python train.py --norm_eps=1e-06 --rope_fraction=1.0 --attn_scale=0.177 --lr_mult_o=4.0 --doc_mask=true
Below are experts of layer 4 (counted from 0) of a mixture-of-experts language model. Rows are named router (the router's row for the expert), gate (a neuron's input weights, with its number), up (a neuron's input weights, with its number) and show model dimensions 96-191. Each number is 50 + 10 x the weight over its row's rms, rounded and kept within 0 to 99.
After each expert's rows: a language model's description of what the expert responds to; "gets" lists some tokens that make up at least twice as much of what it gets as of all text. This comes from a sample of Wikipedia text that the model never trained on. Tokens count by the router's weight.

# expert 1
router:55 60 59 56 59 64 36 66 44 44 40 53 51 51 63 67 58 42 59 44 55 41 40 38 64 42 57 61 39 61 62 59 52 44 62 57 64 37 60 39 57 41 57 52 34 34 38 42 62 61 62 39 43 57 38 40 38 41 40 66 65 41 47 49 59 61 61 59 55 51 60 38 37 61 59 58 39 40 47 62 59 60 62 40 54 59 59 39 60 58 66 37 61 36 40 60
gate0:62 41 50 47 64 52 46 39 61 47 54 69 41 30 53 59 49 55 63 52 57 68 65 62 41 40 54 45 44 43 51 69 43 49 40 69 57 60 38 61 42 51 38 47 48 52 47 45 47 20 45 54 35 53 60 52 44 45 67 56 55 67 62 48 48 58 54 46 63 64 52 63 47 60 37 61 60 30 46 43 40 52 52 51 51 53 62 48 64 45 49 47 50 47 38 37
up0:42 49 54 51 55 51 45 68 45 41 43 54 55 55 64 40 42 45 39 57 53 55 50 76 58 45 51 46 44 70 60 56 39 51 60 50 63 40 61 45 49 49 73 59 53 63 29 63 46 52 46 62 66 41 31 69 44 58 54 53 31 49 56 65 48 56 39 29 66 44 50 48 58 71 54 62 52 44 69 58 37 49 47 50 55 46 38 66 57 57 47 58 36 61 61 44
gate1:36 23 35 57 45 53 62 55 43 53 59 47 54 49 41 53 54 63 36 47 53 48 68 34 53 61 33 61 48 42 53 46 46 30 43 66 54 51 32 63 40 55 39 45 49 48 41 50 63 46 34 41 47 63 58 43 53 54 24 45 55 72 40 61 50 44 42 42 53 46 50 57 39 63 37 57 44 45 58 39 49 50 61 58 33 44 55 39 54 67 31 41 60 52 52 35
up1:37 37 25 47 51 45 53 38 41 42 49 53 52 47 50 51 53 58 47 84 74 39 55 41 43 56 38 76 52 33 49 43 57 54 53 63 65 57 43 55 47 43 37 48 54 53 52 45 71 55 51 50 28 51 53 49 53 52 43 41 46 49 53 52 46 49 38 35 61 38 31 60 38 71 32 41 50 47 48 45 41 78 54 50 47 49 34 52 40 57 50 61 61 37 57 46
gate2:39 38 50 43 56 43 59 62 63 36 43 65 37 28 47 44 50 53 27 63 43 42 43 45 56 40 61 58 57 46 61 46 44 52 36 65 44 42 34 42 48 74 57 55 39 47 57 59 59 57 48 41 63 38 51 42 39 44 50 36 55 67 44 48 49 40 52 61 87 60 48 57 46 67 49 46 53 49 38 45 28 52 41 51 57 70 31 45 52 58 47 31 44 51 58 43
up2:55 42 61 46 65 57 63 55 60 47 38 43 45 45 44 50 63 54 44 69 51 54 38 49 55 43 57 52 56 43 41 43 45 48 46 48 46 55 53 55 64 54 60 59 50 52 48 39 54 66 61 46 57 40 55 41 47 53 53 34 64 59 32 57 44 45 32 43 64 47 54 62 63 45 52 43 58 47 43 54 48 49 49 32 63 55 50 55 53 41 57 67 59 44 48 45
It responds to: Digits inside years and numbers, mostly leading digits after month names or in table cells, such as 1941, 2025, 1999–2000.
gets: "1", "2", "9", " |", "0", "6"

# expert 4
router:50 64 62 55 55 60 42 63 39 44 35 53 50 53 60 67 63 46 60 43 54 44 39 42 65 42 60 58 35 61 62 60 49 44 60 55 64 38 65 42 56 43 59 52 36 38 38 36 58 61 61 37 41 57 41 39 41 37 39 67 62 38 48 46 60 62 58 56 53 56 58 38 39 61 57 65 37 40 49 56 60 56 59 38 56 60 59 41 60 57 65 37 60 35 39 59
gate0:63 46 40 47 58 60 46 43 66 58 57 59 54 43 51 49 43 61 49 48 52 48 48 56 34 57 29 43 65 48 34 57 52 56 47 64 40 60 46 42 41 42 55 53 60 54 49 52 54 53 36 85 53 44 64 52 57 40 59 38 62 62 55 45 54 60 44 60 70 44 57 72 41 52 39 58 60 40 72 57 67 57 30 49 43 29 46 71 66 50 50 68 48 49 43 45
up0:37 35 46 44 35 36 61 41 37 27 40 51 41 41 58 50 43 37 46 40 53 49 56 61 46 53 41 46 45 62 69 65 37 58 42 48 47 33 51 60 56 58 49 75 42 59 39 47 46 47 45 37 41 58 43 58 47 63 58 59 32 49 64 60 48 54 47 43 61 61 48 55 52 55 51 34 52 52 54 49 35 38 40 42 68 53 42 37 41 31 45 40 49 50 45 52
gate1:40 45 63 45 48 50 46 46 45 44 51 39 54 49 47 47 45 49 40 45 25 42 56 40 59 58 47 67 74 39 49 49 36 45 55 46 49 56 54 57 35 45 48 52 58 34 47 58 40 54 41 46 54 56 39 67 54 55 51 53 56 53 46 71 52 36 47 50 40 53 45 67 69 52 43 57 75 58 53 68 60 49 57 48 63 41 39 36 71 71 45 48 57 70 47 37
up1:47 58 44 48 42 38 48 42 46 47 44 51 59 59 55 56 40 56 47 58 52 42 56 36 54 54 35 65 69 48 50 41 45 53 56 63 59 44 46 50 44 49 39 46 60 39 47 52 47 34 46 37 60 45 48 61 53 51 46 45 51 45 41 63 55 41 43 43 62 36 44 58 57 57 49 61 69 63 44 53 60 56 45 55 47 48 34 44 60 70 52 51 62 40 49 35
gate2:52 53 35 43 46 41 63 49 53 38 36 40 42 48 46 48 41 44 42 54 56 48 45 39 64 54 68 54 52 45 55 53 37 58 54 46 51 45 40 64 39 66 46 50 46 46 52 45 63 47 57 51 75 39 60 47 48 50 56 40 48 58 52 77 48 46 50 55 46 76 54 48 54 76 40 60 44 41 55 65 34 49 50 55 35 63 41 44 56 63 52 58 70 69 42 56
up2:57 54 40 47 47 43 57 46 52 50 50 45 36 56 56 40 55 56 69 53 56 53 39 35 53 62 63 54 49 56 43 25 39 48 45 46 40 39 61 65 52 56 47 50 40 47 43 40 58 54 61 58 54 38 55 38 31 45 57 47 54 47 50 74 49 54 43 49 49 71 52 48 33 60 35 56 51 50 47 73 48 52 59 48 61 52 56 44 63 48 54 53 56 61 43 57
It responds to: Spaces, digits and pipes inside tables, census figures and years, plus unit abbreviations like sq, lb and taxobox labels like Kingdom.
gets: " ", " A", "0", "7", "2", " the"

# expert 0
router:74 63 53 42 59 50 35 32 53 73 47 32 34 34 48 56 63 23 56 50 49 41 43 31 50 59 62 44 53 58 48 53 44 35 51 48 60 48 50 43 49 41 63 56 59 61 47 37 54 50 62 57 41 54 44 57 44 46 53 35 43 55 36 68 45 59 68 28 46 41 54 35 43 43 57 56 45 41 58 64 43 50 67 56 45 61 62 49 54 42 49 47 49 54 59 62
gate0:67 47 34 38 50 49 54 43 49 52 59 37 46 37 45 31 64 39 58 42 44 44 48 44 58 64 46 49 49 41 53 68 49 52 47 34 43 65 50 35 43 34 59 58 52 47 51 42 54 52 52 49 50 51 68 61 49 57 41 52 39 48 49 59 42 68 50 56 59 49 56 46 33 35 45 46 60 40 53 44 45 49 43 46 53 40 46 62 53 63 47 57 54 51 47 43
up0:55 57 57 43 34 37 47 51 58 33 52 49 50 41 57 66 53 59 60 43 51 58 46 62 43 52 32 43 64 57 68 54 46 50 42 62 57 49 63 69 44 39 49 52 59 48 44 40 67 52 45 61 52 41 51 47 46 63 64 53 53 49 48 51 47 53 54 51 58 43 24 59 52 53 44 51 66 33 56 60 30 52 45 60 40 63 40 64 56 68 54 34 42 48 57 67
gate1:63 42 55 42 49 46 52 58 47 39 60 51 53 57 32 46 58 53 44 54 46 48 47 31 39 50 46 49 65 38 37 55 53 49 44 62 49 49 34 66 46 47 35 35 57 35 32 32 42 57 37 42 38 50 58 47 39 48 42 52 50 79 48 64 61 51 50 50 49 40 40 73 55 66 31 36 60 51 51 59 55 68 53 29 59 41 42 49 68 58 55 54 57 49 54 60
up1:48 60 33 53 42 47 58 43 36 52 37 67 54 51 51 56 45 64 43 58 59 34 60 29 48 44 42 56 46 45 39 35 56 48 51 64 42 47 53 67 50 53 19 51 51 47 40 34 51 33 25 44 34 53 58 60 50 52 63 52 43 58 53 53 56 51 49 44 59 41 45 60 52 62 37 27 62 51 53 49 61 75 47 51 59 53 31 50 51 65 59 48 45 32 51 56
gate2:60 26 39 37 56 53 57 59 62 38 46 67 44 44 69 41 42 53 51 58 55 52 57 41 51 36 57 60 60 41 50 54 51 62 28 48 45 42 35 44 52 57 58 59 42 59 60 51 49 42 40 54 59 56 51 69 40 54 37 47 48 55 47 53 54 35 52 59 77 47 42 51 69 54 47 59 49 52 56 58 48 55 52 61 34 56 26 55 46 61 49 46 48 50 55 52
up2:79 39 30 35 51 65 59 68 61 48 43 50 53 53 70 35 47 65 60 57 56 55 56 41 52 48 59 60 48 41 48 39 58 45 41 54 43 33 36 49 65 40 59 56 49 58 50 54 52 54 46 59 68 45 45 66 42 55 55 51 57 69 45 52 53 39 43 51 67 42 40 49 55 46 52 62 57 50 52 64 56 59 57 39 49 58 44 58 44 51 33 60 48 56 42 41
It responds to: Prepositions and conjunctions joining noun phrases mid-sentence, such as of, and, with, from, often before the or a, as in "Communes of the".
gets: " of", " and", " in", " to", " for", " with"

# expert 14
router:61 55 63 57 66 59 35 65 37 47 28 46 42 59 62 57 57 45 50 46 50 49 37 58 50 32 65 64 50 54 56 56 47 39 57 51 67 42 68 42 60 46 54 56 33 44 27 45 56 68 62 36 42 53 48 42 41 34 46 48 60 44 58 49 58 63 61 55 64 58 61 44 33 57 63 61 38 41 49 58 54 73 57 39 58 62 59 39 52 58 63 49 55 33 43 60
gate0:77 38 56 55 51 48 45 49 65 54 47 34 45 38 45 43 55 42 24 42 50 62 53 47 49 41 34 48 49 63 58 68 51 66 48 54 37 60 56 54 58 54 36 56 44 52 46 48 55 62 45 40 62 42 57 55 50 50 51 33 39 67 69 64 51 62 64 26 34 55 47 62 37 49 45 55 54 38 58 35 53 43 43 39 43 47 50 79 74 54 45 46 42 55 48 51
up0:49 42 65 45 42 52 41 49 42 34 46 68 40 54 59 66 53 54 66 42 50 33 51 70 42 57 43 46 55 56 52 42 40 38 53 43 53 55 41 64 49 56 65 70 49 54 44 49 55 44 46 58 52 48 43 63 44 60 52 66 53 56 67 48 45 53 36 48 80 44 60 55 57 55 39 50 61 47 45 43 38 49 49 39 67 53 30 46 42 55 60 43 36 60 50 46
gate1:37 35 42 46 61 46 40 64 49 58 74 48 49 38 43 42 47 67 39 37 58 38 59 43 47 55 60 50 72 40 44 57 43 48 45 56 46 46 35 57 34 36 54 44 64 42 35 40 57 39 42 35 36 59 58 54 45 63 51 44 68 58 37 58 43 52 44 53 60 49 48 68 61 62 47 67 49 45 57 63 43 67 71 51 57 39 46 39 76 52 38 54 54 59 43 44
up1:37 49 42 42 45 57 51 46 35 57 43 66 60 48 36 42 30 63 30 63 64 43 62 34 49 35 51 41 51 40 49 48 67 43 40 52 59 58 37 56 45 45 35 60 39 46 52 38 59 44 57 39 51 42 68 54 43 36 54 38 55 64 53 58 39 45 59 44 50 41 32 67 49 62 45 37 55 44 32 50 44 65 41 44 62 38 26 50 47 64 43 59 64 39 57 44
gate2:45 43 45 39 68 50 69 74 53 64 44 55 45 47 42 54 33 47 42 44 37 57 38 29 68 43 67 38 43 35 48 61 47 54 36 50 44 44 37 34 50 69 55 56 53 49 57 44 62 52 53 56 47 43 47 68 40 74 51 49 56 50 60 72 50 28 40 61 44 55 45 52 52 65 42 49 38 49 47 77 39 50 42 44 24 64 40 36 32 46 64 55 47 46 50 42
up2:58 47 20 59 57 34 58 60 60 47 62 53 48 56 67 44 60 57 68 52 46 49 47 57 61 70 57 67 52 45 59 46 41 32 43 49 28 40 53 57 57 43 58 53 41 48 61 44 63 45 40 57 41 47 53 52 46 47 52 38 62 47 29 51 36 51 46 42 50 61 39 45 56 49 46 67 49 45 57 60 49 68 50 40 52 48 42 53 49 43 56 56 50 50 61 43
It responds to: Sentence-final periods, abbreviation dots like c. and et al., closing )." and heading markers == and ===.
gets: ".", ").", "==", " ==", ".\"", "\"."

# expert 2
router:60 42 59 50 57 45 50 52 31 43 38 48 66 49 64 49 45 38 42 57 43 46 37 39 59 42 58 47 38 48 48 57 50 41 43 55 57 44 43 41 67 44 64 39 61 57 47 35 63 52 47 42 40 43 42 34 51 52 46 42 68 46 44 55 55 44 60 46 42 28 63 37 69 58 58 60 38 37 49 44 64 60 65 70 49 52 49 33 66 50 59 51 63 54 47 59
gate0:41 48 52 53 47 59 45 44 55 57 41 37 51 50 40 56 65 52 51 34 54 59 58 50 55 60 45 43 49 64 46 69 59 51 64 47 50 58 54 54 27 56 46 60 48 66 46 50 36 36 49 59 55 43 56 43 42 43 64 23 35 66 57 59 47 62 37 44 50 66 61 60 57 51 43 77 56 35 50 52 41 36 32 48 32 63 41 64 73 49 44 66 45 62 51 53
up0:57 40 53 42 41 45 45 57 55 30 43 41 57 52 63 63 51 41 53 50 54 60 52 46 56 57 47 37 60 57 64 73 46 44 55 43 80 42 56 66 35 70 42 59 65 59 23 39 68 51 49 49 52 45 47 66 30 56 53 57 42 55 57 45 54 45 57 38 69 53 36 59 51 62 40 33 52 35 64 53 52 43 39 47 72 54 38 59 66 41 39 49 54 56 47 62
gate1:52 51 50 45 41 28 39 75 63 41 54 48 58 39 32 51 58 49 34 58 42 39 36 39 54 50 58 48 52 35 63 60 39 33 41 52 66 51 30 63 53 47 41 41 52 63 36 38 60 51 43 48 46 55 56 48 51 65 45 43 54 53 42 68 52 30 60 39 51 45 35 59 61 69 50 45 52 54 46 55 44 52 57 53 46 36 36 29 57 59 31 51 49 56 45 48
up1:42 41 34 51 38 36 44 60 46 63 38 60 59 59 48 52 56 65 37 65 65 35 43 40 53 55 49 40 47 41 57 48 49 40 60 49 56 47 47 58 56 46 27 46 46 54 50 40 56 44 44 31 36 53 54 51 50 62 50 37 55 53 39 60 41 32 51 39 55 46 37 49 49 67 53 45 54 52 32 44 56 62 47 42 45 43 39 38 30 65 38 55 45 32 53 42
gate2:62 33 37 25 50 51 48 61 45 42 50 68 55 50 43 50 38 55 34 55 34 51 49 45 48 46 50 45 45 30 47 62 53 46 49 51 49 51 63 35 63 59 50 57 44 44 71 55 48 45 40 54 42 44 52 57 38 57 52 37 61 61 51 54 48 53 64 50 49 48 34 67 42 57 47 49 41 62 48 66 36 57 41 40 30 44 20 44 41 62 50 55 52 44 54 54
up2:64 43 33 30 48 60 60 56 48 48 57 54 51 63 50 33 48 60 37 54 39 50 46 42 57 56 41 41 43 31 32 54 61 36 55 50 45 50 74 45 72 50 58 62 54 51 58 40 49 57 40 60 45 51 38 56 46 52 65 27 60 63 53 67 42 46 53 37 48 53 36 59 48 62 57 55 44 46 51 59 42 58 57 34 42 42 39 45 45 50 48 50 63 42 35 62
It responds to: Commas after clauses, dates or names, plus adjective-forming suffixes like -ical, -ative, -al, as in Biographical, quantitative, political.
gets: ",", ")", "),", "al", ";", "ary"

# expert 7
router:52 34 60 56 52 62 34 59 45 51 32 52 44 76 64 47 52 43 60 36 33 33 32 46 55 50 57 53 45 60 49 59 61 39 68 40 63 43 48 40 54 36 55 51 48 42 72 47 52 53 53 45 37 57 47 45 37 40 33 50 55 29 66 41 52 61 61 52 49 52 56 37 44 62 54 64 41 40 59 59 59 53 64 52 55 53 55 39 68 39 50 41 62 42 38 55
gate0:46 47 55 57 42 50 50 55 58 57 58 41 47 41 55 46 64 54 35 39 52 70 57 53 47 50 39 46 56 49 43 67 50 33 43 51 37 54 70 50 51 53 57 65 44 67 56 55 49 42 41 73 46 47 41 48 56 52 51 43 42 63 58 59 41 60 49 56 45 69 28 50 45 62 49 67 63 53 53 62 73 48 51 51 62 63 59 60 74 60 45 57 57 53 42 61
up0:48 43 56 32 52 39 58 35 58 46 52 58 55 42 71 55 45 50 45 57 63 45 61 55 59 41 25 37 44 65 70 59 50 48 54 39 50 25 44 59 59 58 45 68 56 39 34 55 52 35 59 52 66 47 44 54 31 47 45 54 41 42 63 44 58 53 55 46 61 55 45 43 58 55 56 35 52 33 48 47 46 42 52 26 55 55 29 80 52 53 42 37 43 54 55 49
gate1:44 45 44 52 64 56 56 50 31 46 44 67 55 33 57 48 46 56 51 58 53 48 57 32 47 38 46 55 60 35 46 51 46 44 51 44 70 45 30 53 44 51 40 58 41 50 39 37 51 52 53 26 39 54 57 60 43 45 42 49 74 42 54 48 64 51 65 53 43 37 47 66 50 52 45 59 46 46 65 66 64 69 60 53 62 44 48 31 54 55 31 54 54 56 47 64
up1:47 49 32 48 53 53 51 47 41 42 37 69 52 47 67 50 49 72 52 68 66 46 56 41 51 37 49 46 54 49 53 43 61 56 49 49 62 55 37 69 47 53 21 54 38 50 55 36 55 35 45 34 25 48 50 57 45 53 41 50 57 50 54 49 52 49 57 38 62 38 46 64 29 53 50 50 49 48 51 52 57 70 37 59 50 50 33 46 35 67 37 61 62 51 57 48
gate2:50 37 43 35 50 68 57 43 45 35 49 78 56 53 47 42 47 54 52 51 48 55 24 55 61 50 48 47 56 33 62 65 37 61 44 65 50 58 44 46 51 67 60 52 42 48 64 58 46 52 50 50 50 45 53 61 25 49 51 54 49 67 60 44 40 42 57 45 57 36 64 63 53 51 41 57 52 62 47 63 43 54 32 50 35 67 41 40 45 64 45 39 58 51 51 46
up2:62 38 03 49 51 53 45 60 57 50 33 40 62 53 48 36 49 65 43 47 46 44 34 44 62 52 53 67 40 46 39 51 45 22 56 41 56 55 60 44 65 63 59 52 57 61 47 45 56 55 45 43 52 34 45 53 40 53 49 41 46 52 58 67 54 45 51 57 49 46 47 50 59 59 61 51 44 63 41 55 58 60 51 41 48 56 47 53 51 57 59 54 58 50 48 42
It responds to: Suffix and middle pieces that complete ordinary English words, such as pinned, dialing, profile, redshirt, population.
gets: "ing", "'", "n", "ed", "er", "age"

# expert 12
router:33 59 68 34 65 70 48 47 38 52 33 62 60 66 54 42 58 32 47 42 53 45 44 61 54 45 57 47 61 58 53 57 73 43 42 59 54 42 52 32 66 49 61 59 61 50 47 37 53 43 61 60 43 48 36 44 38 43 57 52 45 45 63 61 56 55 53 44 46 50 39 54 50 61 51 60 34 59 51 64 61 48 50 65 51 54 69 43 56 43 49 39 60 63 32 60
gate0:64 55 50 23 41 45 50 47 76 59 51 39 50 45 43 42 58 48 46 48 50 58 42 67 37 60 34 40 50 75 47 64 70 43 55 50 37 49 48 42 49 51 45 64 46 48 49 43 48 39 44 82 49 24 59 56 53 62 56 36 44 51 63 48 30 69 54 39 56 57 37 76 34 43 44 60 70 62 53 28 61 47 48 47 55 50 52 54 77 58 40 52 59 58 47 58
up0:36 49 51 54 38 59 43 33 39 51 44 54 53 39 59 44 59 52 56 55 63 50 65 68 58 52 50 37 47 56 54 44 50 68 47 46 68 36 57 55 47 61 43 57 64 53 42 55 65 47 57 44 44 51 46 63 43 61 59 52 58 42 66 74 47 52 43 50 62 58 36 47 52 53 55 49 42 29 54 59 48 51 44 52 42 56 41 54 58 61 52 47 30 54 65 50
gate1:44 29 54 42 58 42 54 52 36 47 54 59 56 28 36 51 53 58 28 41 65 57 48 40 48 50 48 61 79 29 50 52 53 39 29 46 45 46 27 42 48 42 43 46 46 28 15 51 64 60 40 54 53 53 50 82 50 49 50 49 72 64 46 67 47 45 48 56 36 39 40 71 54 61 52 58 55 59 47 50 61 66 60 47 47 44 49 60 65 52 55 52 38 65 42 52
up1:45 44 39 55 54 33 65 44 39 51 53 76 44 45 54 46 55 61 22 63 73 45 57 47 32 46 51 57 59 27 52 43 60 40 51 51 38 48 29 57 50 53 35 64 42 36 34 40 61 43 48 54 38 53 50 64 43 45 60 51 62 62 51 61 47 58 46 39 53 46 40 56 37 58 56 53 56 65 34 35 57 69 54 52 56 49 40 67 61 68 58 53 41 49 50 40
gate2:43 45 44 23 60 74 56 57 55 43 45 63 50 48 64 52 50 63 59 61 44 56 51 42 61 41 40 40 27 35 66 53 46 51 45 36 46 47 44 58 49 60 55 52 54 52 64 43 42 41 54 51 49 41 53 50 33 54 61 37 57 54 55 41 44 43 56 44 54 49 34 56 29 56 45 53 55 60 36 63 52 63 48 61 46 63 42 43 50 63 51 44 64 57 58 49
up2:57 33 39 33 57 68 53 62 59 52 37 54 57 59 67 49 35 71 42 59 57 37 62 31 64 44 55 56 43 23 65 40 46 44 56 27 55 42 52 41 57 45 45 51 59 37 58 43 55 56 39 72 52 42 38 62 49 48 71 39 65 66 52 53 50 50 36 47 46 44 60 53 58 53 45 46 42 59 48 65 62 61 62 40 44 46 54 48 60 52 34 70 47 68 48 41
It responds to: Auxiliaries and copulas such as was, were, has, been, the -ly of adverbs like seemingly, closely, and pronouns like him.
gets: " was", "ly", " is", " a", " were", " are"

# expert 10
router:51 62 58 52 58 60 41 62 38 43 41 51 50 55 59 67 60 41 65 41 53 35 39 37 63 42 59 59 40 66 62 59 49 44 59 57 60 44 66 40 51 43 57 55 36 34 38 38 58 65 61 39 40 55 43 40 38 36 43 68 66 40 47 44 61 61 60 55 52 53 60 43 40 65 57 65 39 38 47 57 63 61 55 38 53 57 62 36 55 56 63 40 60 36 37 60
gate0:75 40 47 58 49 43 45 59 69 53 60 46 45 46 47 60 65 34 53 47 50 61 39 54 49 67 55 40 62 51 44 61 65 59 47 35 44 66 69 55 53 49 54 77 56 50 43 50 71 49 48 56 35 52 48 58 46 44 49 40 45 57 60 55 67 53 45 42 66 51 45 63 35 62 34 44 60 43 57 58 45 59 47 41 53 43 51 58 56 52 43 47 32 49 61 53
up0:44 47 53 34 58 47 49 36 36 44 30 49 60 35 52 53 40 56 34 52 61 53 79 60 56 34 38 49 47 54 61 58 51 60 58 55 65 38 49 49 41 36 53 48 38 67 59 51 52 41 39 56 48 38 53 50 60 52 58 48 39 57 63 70 42 35 41 35 61 50 50 58 52 61 67 61 51 48 51 43 36 46 40 44 60 46 50 52 50 58 46 57 70 55 59 53
gate1:58 49 35 54 44 38 47 61 48 57 45 56 53 50 50 50 54 47 42 61 44 47 48 39 47 45 42 50 69 45 55 59 54 49 48 46 51 41 33 44 55 53 38 66 59 48 41 53 30 56 42 49 55 62 57 53 44 59 44 40 57 68 76 36 61 56 47 41 37 36 45 63 63 53 50 54 64 46 54 49 47 82 49 43 35 54 46 36 47 54 57 65 65 61 73 56
up1:58 49 32 55 46 48 62 38 38 51 50 75 57 53 59 40 53 56 37 68 58 29 60 44 47 37 40 48 42 43 63 51 69 55 56 50 62 43 38 43 55 57 22 67 47 50 49 44 46 49 34 50 43 44 59 50 53 45 46 49 57 72 56 48 60 52 43 40 52 52 43 55 47 58 52 45 68 50 56 47 50 76 53 32 48 57 35 46 43 51 44 62 61 52 62 58
gate2:46 53 42 47 50 35 57 57 62 51 46 49 42 49 43 35 49 53 35 47 41 55 48 45 43 45 34 62 53 25 45 57 41 64 50 47 33 50 61 71 47 72 52 63 49 59 70 55 60 56 55 54 52 39 35 59 34 46 48 36 57 55 49 55 45 42 42 49 65 42 49 35 40 67 42 37 41 54 47 61 31 59 39 62 64 58 44 36 48 51 47 62 48 45 50 45
up2:55 47 35 50 64 41 66 54 56 36 32 46 42 57 51 45 56 67 42 57 45 48 55 42 47 58 37 80 51 29 42 48 51 41 40 48 37 44 62 70 63 41 61 34 48 47 68 32 46 60 49 64 60 33 28 37 43 56 65 29 64 77 51 53 36 41 40 63 58 56 43 57 52 53 55 43 45 50 51 47 35 52 53 54 76 61 53 37 50 60 49 60 48 41 40 56
It responds to: Spaces and digits beginning days and years in dates and tables, table rule lines, and Unknown cells, as in December 30.
gets: " ", "1", "|", "8", " I", " ("

# expert 3
router:52 65 62 55 55 61 41 60 38 43 40 50 48 57 62 64 60 44 62 42 51 40 41 42 65 42 60 57 37 62 64 62 53 44 58 54 61 38 64 41 53 45 61 55 33 38 36 39 61 63 64 38 39 57 41 41 43 34 41 67 64 34 48 45 60 61 59 62 57 54 62 40 38 63 62 63 40 42 46 60 58 60 63 41 54 58 59 42 60 53 63 33 62 35 37 55
gate0:62 33 42 38 49 47 41 40 39 54 56 52 47 47 34 36 50 38 48 49 62 49 47 66 54 62 50 50 45 40 56 74 67 57 57 59 50 54 44 47 42 54 41 55 49 62 44 46 55 42 41 62 41 41 46 58 52 45 50 39 44 63 58 43 51 40 52 52 63 60 55 63 51 35 52 66 51 53 50 50 48 33 53 56 52 41 58 64 49 67 31 41 54 62 60 43
up0:49 53 51 47 44 47 36 60 49 50 41 59 49 41 56 64 47 52 54 49 48 47 53 60 40 40 41 35 52 58 59 42 42 50 39 40 52 56 47 52 62 42 53 57 48 56 41 54 51 59 43 48 47 52 44 74 45 61 57 51 47 61 56 75 42 70 58 24 56 41 38 48 61 65 42 42 53 27 51 59 36 46 38 50 54 60 32 47 63 52 56 44 43 53 62 55
gate1:51 42 61 40 33 48 45 52 36 43 54 47 38 39 53 50 50 52 27 59 50 35 52 37 38 57 52 69 48 29 53 66 46 51 29 47 55 44 36 75 49 46 46 52 42 59 44 40 59 50 47 51 58 53 70 42 47 53 38 52 54 65 61 50 61 50 43 52 53 53 48 72 70 55 50 57 65 56 55 50 38 66 64 48 52 33 53 55 60 63 46 52 52 65 64 59
up1:54 34 49 46 40 42 64 46 45 50 51 53 27 39 62 37 59 49 37 63 56 39 51 32 49 45 38 56 56 43 53 64 61 42 33 56 53 64 40 64 57 46 50 60 51 56 44 39 56 44 45 48 55 66 61 48 56 53 56 51 47 62 47 37 42 59 44 37 59 47 48 46 60 54 51 38 46 60 43 62 43 64 38 58 60 57 26 59 55 63 39 42 52 30 47 50
gate2:50 46 39 31 42 45 58 49 61 44 40 65 45 37 51 46 37 60 23 67 45 57 55 44 51 44 41 64 29 32 48 44 43 72 39 38 55 35 34 42 44 66 44 59 32 36 60 54 46 43 41 37 50 34 48 55 59 42 55 35 55 56 34 53 46 32 47 54 52 58 40 59 55 59 55 48 46 55 53 59 45 54 31 50 52 54 29 45 59 54 46 40 57 41 58 50
up2:40 40 53 46 43 55 51 50 62 39 30 55 33 55 47 46 55 67 52 63 45 50 40 42 54 67 46 53 67 47 50 38 49 53 60 60 51 46 49 54 63 47 51 38 37 47 75 64 41 61 56 52 49 41 33 50 54 65 53 35 41 64 51 52 45 64 56 62 60 62 47 66 55 52 47 62 59 59 42 41 46 48 51 48 60 59 46 50 53 48 38 56 40 41 53 55
It responds to: Digits and blank cells in numeric tables, especially election results with votes and percentages, and decimals in measurements, such as 59.00%, 43,253.
gets: " ", "9", "2", "5", "7", "3"